python train.py --n_layer=16 --activation="swiglu" --router_score="sigmoid" --head_dim=32 --positions="rope" --init_std_up=0.0576 --lr_head=0.00689 --decay_fraction=0.925
Below are experts of layer 2 (counted from 0) of a mixture-of-experts language model. Rows are named router (the router's row for the expert), gate (a neuron's input weights, with its number), up (a neuron's input weights, with its number) and show model dimensions 0-159. Each number is 500 + 40 x the weight over its row's rms, rounded and kept within 0 to 999. Numbers have three digits each.
After each expert's rows: a language model's description of what the expert responds to. This comes from a sample of Wikipedia text that the model never trained on.

# expert 0
router:512475492550515523518519572502489559524505535519519501474445473445491492510485450501492475483514465518503514533435534458481444526518509551480541487464552487488525540481486478508516502551500418401493446481484503510497474506516452489563502551521486494430444435469539492465572474501553499518489445540566483576461537560427438501515439494439546472546498473483528543548497505546525503471497527593533480539498371448481484521513485458539477501520532520473626518511568448472500392419511416
gate7:470522520465518502551515518540399532515441536524463460503496494453539533538517472515474466525517497488448572573462548493471494567534555505569541569457581490532502514514510464503531486486496546498504537475488439470507435489481357418548476527502510481478521473505506488512522485422546530463549544498513545493494617545482475485532523550473568481530585494456452540531570522522535500462562552547455502482538494439486454515584519470505422425485481509537544504478463537532478551476528529
up7:519472461506527533516525498473430516456514518544427492515510543519560448544503466484513507530536528533480536529506524484536500512559552491440450576428558505544506456467568399473473483482471522515508512471502482480469548453486424517522581543523533530468568512481549467532519546450459517506406551440500562497553564570479471465507507442513538553550548503510530544489535551477490428565572511584432480413508482504457456529585494510485481505584445481506546441503489464491480538497527502
gate8:490469541495497513574426521508529485499531476493531551517468503541548497486456521504494554571543425530402497459477484475535467457514449504508455526442481496507528528496472481510528507519451460546534501474537498499485508593495459472554535556559493527503567533473491483478495410561455469424500446451570529498541510586455538595528459528485450545529482443472527568498467476469495482535501523495484564523523447444489497554468466486445481579419538517543525480503514489399545405431482479
up8:507456543464530490527416448600559468487548512521543480503490476618493476477475546519446471578495468547430535541412531551538483452500430438533467504461476515475530535513451539514492473451509458492520467476510487543528600523505464501484518523530449557487506503571454484460506452570461443469460456503588466537538459489521500546498502465537448487512490464466549602501511476487469469493504520507493541524483452475551549594511452491509494490383581508506500496494485534484467452524489493
It responds to: Dates and ordinal suffixes. Month names in dates and ordinal endings after numbers, such as 3rd, 20th, May 1989, Dec 7.

# expert 7
router:456509464531455542516461469460481533482510531512597515478497505464469467479491505503553486532477485477486562472439501509455510623514427548502535489435564543547568476490437462497489506556483393517520458494523463511512497480515466507483440520541474470499427530423461511542526430468534456463508459565575543481466513422468436532481497620572523478499536478455499516475514508529524469523469544493555415527509446460492493484501520506459512480563474494468587495503601503475546505447526489
gate6:478455465564561556439464472474479484474528494576411448441569470493479551419567542581544460475535429467414485522485461520519515505471512560578486528505435527478593473434534611515507488467482518489449496585521531517535430449521511467495528445530503498517576487485448506505489512521531484425541516530526439516457522490420526475450471519518451485509460497512484501525480529499548447526518500489544579421552527486473485472476486482445558508474566527524531489509498523537495525515477499
up6:537542496479481453526543501486521499523541607440559506517481537473565444533491449401476515539505501480507506516531442473490476560544488453430528511500520455488436481558492475478488543507500467563537521399482498504456459501450512538495539577443531492472469508479486491468552450565483501505473512464473533455609574510536492502494483518493501437463536440507547481451475468510420557450509579502441428541487514467507573522512515471523466443593457497417460479537511452427497483448496511
gate7:554531440578424505521467481565542547467461451442535516476576504456600495471487572530482493611548525507507569517477525509500483502464501514499491478485538461430495456487456446496516506469467452532460517494491492542464588549474527503521476522462500481533509480510529550470528394473442463546501471451527449499473517497503443533532439558521494521493544544453522537541513469462527515515465499564471506440540494448488595446514568527544507516510588512513526450544567520509507510450578429
up7:498513454495474518538487508517519550511461431457539537499570457504614520551488518516552473528559506534563543540470504520478474484430497530453516471501521449478490474471442482521548581445458419450484600503526580520499614516482511534521460494502479463497544545476572522521525408466446516521500472552552442463474540516443458444543484467474455489478472535482489488561490472479466484495489564458494484470545516442453524442518549539532483493450559490469562507516537537526492459463597446
It responds to: Table numbers and separators. Spaces, pipes, decimal points and semicolons inside numeric tables and statistics, such as 0.0, vote counts, and the space after "aged".

# expert 49
router:461579472485508559519459486501519478456458473501463544521505555465524474538452439477582507471526516493419542471536469437443457539557450525442486425528457597555447572465523509520505480533523493507493527569477496512514577568522509489432420506525387452464505454561494537506520528438485494586504458497496508490512521539477534462464508506511587558443466492493519506514555519456515534525489494449496406474478506451433532494518543551508434535512502419523546484535471475510513501482520554
gate0:536517501477570481552518488462495511390489515536464529466519536551426522539469463482492455480492472515510451557504477456444441537550512471487505480553458542525478419474492520463537492527430500563577490530494523488511553442490563506451538479526423449469449552514608546528448541466536532501457482505519581482448496427465460446523509485493548497468484466566497515550484530497462444520479511464554475415453474489461508464552534469576429435498542515514462506545486450582531462488457526
up0:508508557554598514493533500433518560436485529533456528466527550498419553533479515478492457495448490500516477514469473470480398520521514486512509493466448517450488417498519517467496483500448507517557483487464527494499454473467580467479544500539496466530460533482585520561432545456570491510458484522498578478415472459507486507507490509510511480475505469599488499545494555491452453500433540464548499401467429540511475452588502479516452454533599530494479513571474440539524541464456455
gate1:519552524594520590543477515512580489485466435524412581499463551465495517528514433562479495499492541458485617515599505436532507588494527530524538435566522545446551570506512489494468537509524528499540523479538499478552480518507490485511546441523495458560522509480568456555503542496498463493554533505528484420539509535507492489514498513491483456496483508492552431527548519498506551532462513507501466479451481460508490499443561506472466576494513512470491502511409499479452424483596562
up1:479567555576494588527520535548531500490469456510447559470447548511439525518517430558487498498469543433521625528601500443532481549484535565516525493512523578449506518512491496462478550484524495478541514488548521540563476534492514502518510443532509468604532495510566452564525552501462469477550552537511468422546481513524478476525533488469475410490479498497534429451523505486499554549458491513501485460478498482503477505474571523479457577493533519449536512535417496468514459487510587
It responds to: Copular and auxiliary verbs. Forms of be and have after a subject, like was, is, are, had, been, plus colons and the word medal in tables.

# expert 6
router:482505421541454560558473460433433538488468514439556492490567586494449479502371481535506525499455497483492527496520455458491503489502499512575500511468513443518496468467481416545482490513542443523508495536503501441521559547584486501493491487511530497472520468463474520495520415536488460409504491526480497514461574497503468478518539493537488490554546542459543403611505592504484472563500467500444527489476442561457449579488513529508454493493449534482495515497522487538422495510579493
gate1:436465404486547555537504514473488509447498542501518552423496540492423530439447535454563521513522435516538528488583407459446511485543517510500496527497449463491488446471544495479488479499512488504426538516419483506513479500487473478500533549549579526496511515538533512518515432526495460406461471540505487460497513415438466474480538510503492421502483538525462460491540508419483459557445483460510604487474466560461418491529508564541516583552549529512464510498507511575530547499492467
up1:464475411507543525550535497451482506496497511515547615465500590521462521478460539461568511511530457457556526490577471459429455504559558533500474542485407480464503425462492488468482494505538464517448598480462526542512499483488460484515552547536588568493486540506541524527498435523529470450470479512506490450447546462427470445544518487482504445481478499524482488487507493450489485558480471481458584441514465552463427463531479509522498562547535551523455521559513537570481550459508454
gate2:487539507539484519521454556458485454495518512507450553467532404506439524501501485488457530498526470533446486451559450563508492470430525517447495484425501475522405457553548528532487480444517465472514530489455485491420539558556457539521510523470507541445520438472532532446464560520491504412539471432483555530478538478504463475471481538579465540551547512494506430530458530534533583515481497563542463531426496516498467606499467584514510453478447473481458524542559494536567454501522505
up2:479448516453551544452526418520515521467506467513536462564450531475526510532472554548509467506488537460506461482477601483528515535544427488511437500535494503505552502480449507534458499526502489536524461458560474537542490451487526476430498510534528462525459575542429493522477421542564541563505585497467451457554447565505541582507529419473507500548441482554503590427567495444497503495535519430518540530493501484554482390509456460468461516508467507493470437494481470503524447504519540
It responds to: Adjective and suffix pieces. Descriptive words and derivational suffixes inside noun phrases, such as -based, local, more, known, -ated, -ly, -ical.

# expert 39
router:458459417540476536538440475501559442435486537473489429533511495517457511503514521502501543517461508514490507468513541502476514524506417575542512490495515549620489495483539526504525549505529486458540479513593465496537600561480499498479434507533494465431444541557513483501514498527479480498543487540587523452562512408449511453442572549554477572499418429480499531574548524547502542499479525444560488522469488438501492520457491537533461490452559481506503438462525430526462501502507517
gate2:438483473536536532539527446499506493471449425596389524510452508497526514514479505526523603510495476508505527470518526512511521448525506497499552415500488456505572519505537555549480504476518486467537508521527540498503465513513516493516455522553486494491498532551451522562438496390479457569514504474533537476509510559459493517480532516584587505503489424434544504539576533503519598480529495516458513389465453464532468474486532537502505513503511538573538514478430466514435393459500515
up2:457535552480513529478450454464501537495488557524594582394509437493480491488511494468501476504515528514475511437524473479541483470526503481488519470511511457510504531573488565480494456504536542486539550483509478420487531357499523445560560471454495538534513500430494476528483508516465405417489439477480508441420493504530509433494533407508491554532579552563474480467471530448512510566578513498468477524456492525433503515491547532448546492489450516465489541473511492408495501464495485
gate3:511462477531508497476430509519465487499524402460387498488525516471479484431534548452510511538493465504479474531481469453503517481447502505500472461490515474501491483482545526493486455493569461538537575467537493433561523597539428581471456508508483492503530520516497550506482485480546413557477459520400525597463508507455479459456549491485560523527497495527462519561569477535531521569565567398526455550548499549490530563521530492496488470445568474500546460510459557469540454511472537
up3:456453501505492486491586462572540446518538487528407477492467496433456528428529529522473535457481453526514489521416471490564533534564539489442491521410450462460504498530529454467471424536476464497494486526523471503522520531518571584515447559497476491563546470465497443461446492485531419549483489442449511571562459441462492430459527510446488495505476530502415522476553481488496541479503482452534507487458434527486591493485457479537519465524568478424465476528495518505552519454509445
It responds to: Colons and field labels. Colons, equals signs and symbols like ±%, prime marks and bullets, plus label nouns in infoboxes and tables such as name, Episodes, Position(s).

# expert 30
router:448515518536546510513448473490482486460524469420449485474515445434374503504494506408527469485540555474476533551482478504442552495506475548616523470524438489496563584461495503581500434530491513398486413563531440481444480511510468484518505471538476529533447469464494506464506478538524538513531491461557526501447535496454540494456521508486447541507483513486493467552552600496556485473497504483482516484520494485533498489493560547538493446515609451450532491524518469523494458427545480
gate2:506512552517532478511416526508438518476450495497528603535628490537438469469510519481536529501481566456561551501428531465466487539458482471555495537471422461524469438447441470458509483528459494472484477476519500552527475572518481430521503541494486464515513524413544533393450490453560498556488502543437540449439523459508494468481486511412522553535531468543473582502526500499552564446476543502477456491564492558486506507463452513524455489474563483516498499533572463511508525503482503
up2:565496440479476452498531483468487457464522512532485505473536495384531496508465424499532521540494495480458476526473546497464524427508515524501458523509543496479441560457503546506513527506533559491490437501455536512512524528466508523508428527510519497458561450584544486477529494583552442559507469483564516519519551493524446564520442415573577499494558564491490524500494464572488516551524481487543558526518432459506502468516546457443566434468498592461547502388491548475524514469491570
gate3:479513457535624504439480485490417486491450517500469503513563431469537508499482441519551516435499447477533507548559508511515507483512462472568518524526567424559482504472472569496434539489585532461503494492557468430529520534480509541542564515459488466517500457429465466385438568476547487450445445492506494514473465474482486465499536531437488392510505513510592501518522431496459524526519511550509481551471523488467491496476467547536531434501443503494539448544441502548494454504487478
up3:497507442544532515512590492508520508473409520505453496471572449496460518474532493435536465479509514476527501490488474449470510451527470465458495494584529464502470545459546526511455569512545597506481448563516486448558542510527568511547559480452539487513560519501478524430484503501543522492474524515474505585464522523462499557469539434495537500493484539555534474533575455536465487472507484537583585535456534497525483493598469520503513534488562566394530551565523465467514425529465549
It responds to: Quotes, parentheses, breaks. Opening quotation marks, opening parentheses and paragraph breaks or heading markers that start a new segment of text.

# expert 2
router:511475509488438518509487480470503492473572430498438463450517546465475465459478566455476522526555605498505474529473550519483520481519520499475467454531565418473490489491438494501562447569426513480556505588494470486469469529458452523532490545595492525477500532525424526441537468497476468563536514522509499564535492482511546476469474470460466544496464514498524469474538556508549375608496514448452524465453456481488559449518530460451515515497452464414445493453493438499532512524547497
gate1:539496532508488549493502469545558475418517434509453503450469478501555534498481507510494469482490517495555448435584486554409489536490514552551496487426491436468590495509565590547462517483488478512468496515528416474482444510530525463534507517541461482494423501500464467485559583565479472532475524559496432538559496480461469519459502475559451489499484532523533496436535522480569577477456537563492482477509474464520469515481463493471436563468508505519477493508448447622448472429531514
up1:536467504435510489438531567485466536561479472476546449452527452505500554547552508471511577521455489458498524505442430499486410461512560440497513452431509491533508511549499483554506499506428464445485443512467539519455519526495492523416501467499497565504530506501469558526502488494562473516488534487544541529531543549574467580462490495467500480484516481447513405529447495466557477491455488587442526478481482532537509442440459496422511404491494528516414471472495494523504611466468443
gate2:494470425493511402549547494489495501547526517534498450534559494460441547552440506507485510535510492453498502489524491524414462428572546510516486519535579476505460440521464448563497485435534413457499512529509492483469518542544509476488569550491470573515529462505454521446509500602504559537579487519511525546459527454474522448563476381502422484446543440478478445450521545521531425508505444489475494474509477496493516431542494485486494432504513502580524546481493454522467473551504492
up2:488507543566492471442512517378503491500445471509583469523447446536508421469523454500407484431566494519439419504443569481465431492497475459532535511520460464491469440477441532484472505516493532543545515404493543459428490554450480489526398504465484478507486527497488512466507498525463455444417488493496471454493556561502483481469532546452516453511501543552487545512481521539473504543508555433497496523544573553441464543475479499490583524510519504489531490507517511518491572429546514
It responds to: Initial capitals, letter pieces. Single capital letters or first pieces of names and codes, often after parentheses or quotes, such as G(romit), N(aylon), GM(T), A in tables.

# expert 63
router:472506445500498543520480440515595486487572483506591515516556480390491427444501514495509414369482538477479456499480498485511483515552520509526563481471569476541429484504431497591520469497426519507546507533531444482471495519502481575468494452544504530494490504448393514503533488511478481501522426548461463570542523472525453459491474506437514529513457473493528557526567534451537481523511502507484505465413551537522504484417530491540451467516526460453476526465462499494460498551499515
gate7:543554524544470501531448532530559505511485592467496485530429554493492442534471458518489459530566512571534528486411490492452564450527479482427500470574524500451535540519476520471476534478482460433477526508512411454553571513554514572503478461544551425551507479535546454559570433442480506511506510491479521529476529505424569469539536513444593469413519500494505577499500510496531494533475538463468536458496501554440526481492470478465544453526508456518499485444465514464511496515488588
up7:522471493498517437506450525528428515448529512537473497432454498617542505475474521506542552566538419544535485534492437487450490511528541503512458490548498443489505548523497513432456522565476540590451436463532540424455508521473492552550461475479496442492527496547502520505492486462496541531541593476556513453548545491520462397524509499568485476454535481513538526411494491567457504487515482495475497505542423496500519510523431488573516471488523584482515467449487563500549546574454511
gate8:439501533542496571534487500454499460477441530460471548481474484507520466547530518487561489535598526525524520491527515500459562532563564448495451493544446449569440516505522463541487515492488508499493564454461498535451569514542409553505456496491570436500561505556494527547512501485525520474535478515528588521490508467484424464465507502497560540491587419558494479510433486500526525506550518455486538465450493484468515576469454487406559556596543505501509509579471471559548473508515490
up8:414515535532490532463498498453529504503475533493563540461447509484556439608522570492540542549483489542577474533508522516465633474551495508554493456530510528509494542516529506463507495474489502505522539468520470463372495557480424541541495522557487451478544417521505497492476488447513500433487478571453527483518499449530464508521498489578543494479474442523568522476464528507532459488530553472473526535534475509589538528466519436405599474510485517494521461539492473513531511486495577
It responds to: As, by, with connectors. Connectors like as, by, with and under after verbs or commas, as in known as, crowned as, trapped by, plus some name fragments.